From a checkpoint of a small mixture-of-experts model trained on Wikipedia.
Experts: 8 experts in each of 7 layers, 480 squared ReLU neurons an expert, 1 pick a token, a sigmoid router.
Training: a variant of Muon for the experts, 377M tokens, 6536 steps.
Below are experts of layer 7 (counted from 0) of a mixture-of-experts language model. Rows are named router (the router's row for the expert) and show model dimensions 320-383. Each number is 50 + 10 x the weight over its row's rms, rounded and kept within 0 to 99.
After each expert's rows: "mostly gets" lists some tokens that are sent to it at least half of the time. This comes from a sample of Wikipedia text that the model never trained on.

# expert 1
router:53 44 37 37 57 48 51 45 59 66 49 60 40 41 41 40 46 43 55 43 60 67 56 38 46 37 40 47 34 56 52 53 55 40 60 61 51 41 42 66 61 50 51 37 47 49 44 54 56 48 46 44 46 45 36 49 59 43 37 41 33 55 46 52
mostly gets: "50 ", "000 ", "30 ", "29 ", "00 ", "million "

# expert 7
router:47 57 49 51 58 64 48 45 61 51 30 45 46 57 47 43 47 36 54 30 43 55 59 37 55 46 45 46 52 39 46 53 73 45 67 57 51 42 56 54 44 66 59 59 52 46 64 33 63 79 49 55 50 57 42 45 59 58 43 39 46 63 49 59
mostly gets: "took ", "went ", "They ", "won ", "had ", "been "

# expert 5
router:54 55 37 73 61 63 41 46 58 58 67 56 45 38 53 56 50 51 36 54 52 48 48 47 60 34 55 55 45 48 51 48 37 46 54 51 60 42 62 51 49 58 34 56 55 46 50 37 59 56 37 52 59 39 53 27 40 51 43 46 46 25 56 49
mostly gets: "|", "\n  ", "\n", ").", "However", ".\""

# expert 2
router:38 52 38 41 63 46 53 48 62 48 47 51 39 44 44 42 63 44 36 42 57 38 56 35 51 57 60 48 40 51 49 51 37 52 57 55 61 42 40 74 59 55 57 42 56 52 59 40 43 71 61 32 60 43 36 36 43 47 36 64 62 32 56 47
mostly gets: "Th", "An", "Qu", "Sh", "Br", "Mag"

# expert 4
router:54 52 50 36 56 69 60 37 52 55 51 55 32 47 52 44 66 54 41 49 36 49 45 53 57 38 31 68 43 53 67 42 56 70 61 35 61 50 59 62 55 57 42 41 56 48 49 42 52 61 61 50 43 44 35 50 36 40 58 44 34 39 57 41
mostly gets: "such ", "some ", "these ", "many ", "because ", "like "

# expert 0
router:51 41 42 54 63 60 51 54 70 67 39 57 29 58 51 48 55 56 38 45 37 54 63 66 54 64 43 50 48 46 54 50 51 48 49 51 55 48 45 68 51 52 63 36 58 40 44 31 36 44 63 45 37 57 44 45 68 38 64 36 57 58 56 48
mostly gets: "South ", "born ", "In ", "New ", "San ", "="

# expert 3
router:48 63 45 57 42 59 49 40 47 59 39 44 40 48 48 39 56 58 34 57 56 41 58 35 53 49 34 57 39 54 50 46 61 46 52 38 40 57 63 50 44 39 58 45 56 55 42 46 56 64 59 54 54 43 28 43 43 45 33 54 44 46 31 37
mostly gets: "John ", "David ", "Robert ", "James ", "William ", "Michael "

# expert 6
router:53 41 47 46 59 53 60 48 59 42 55 55 36 53 40 47 56 32 57 45 45 41 42 61 46 49 42 61 66 43 58 39 48 59 50 26 58 57 50 53 46 59 51 40 60 50 33 43 45 54 52 59 42 57 47 51 42 44 58 47 56 52 63 57
mostly gets: "Coordinates", "Genus", "Votes ", "Total", "MF ", "—; "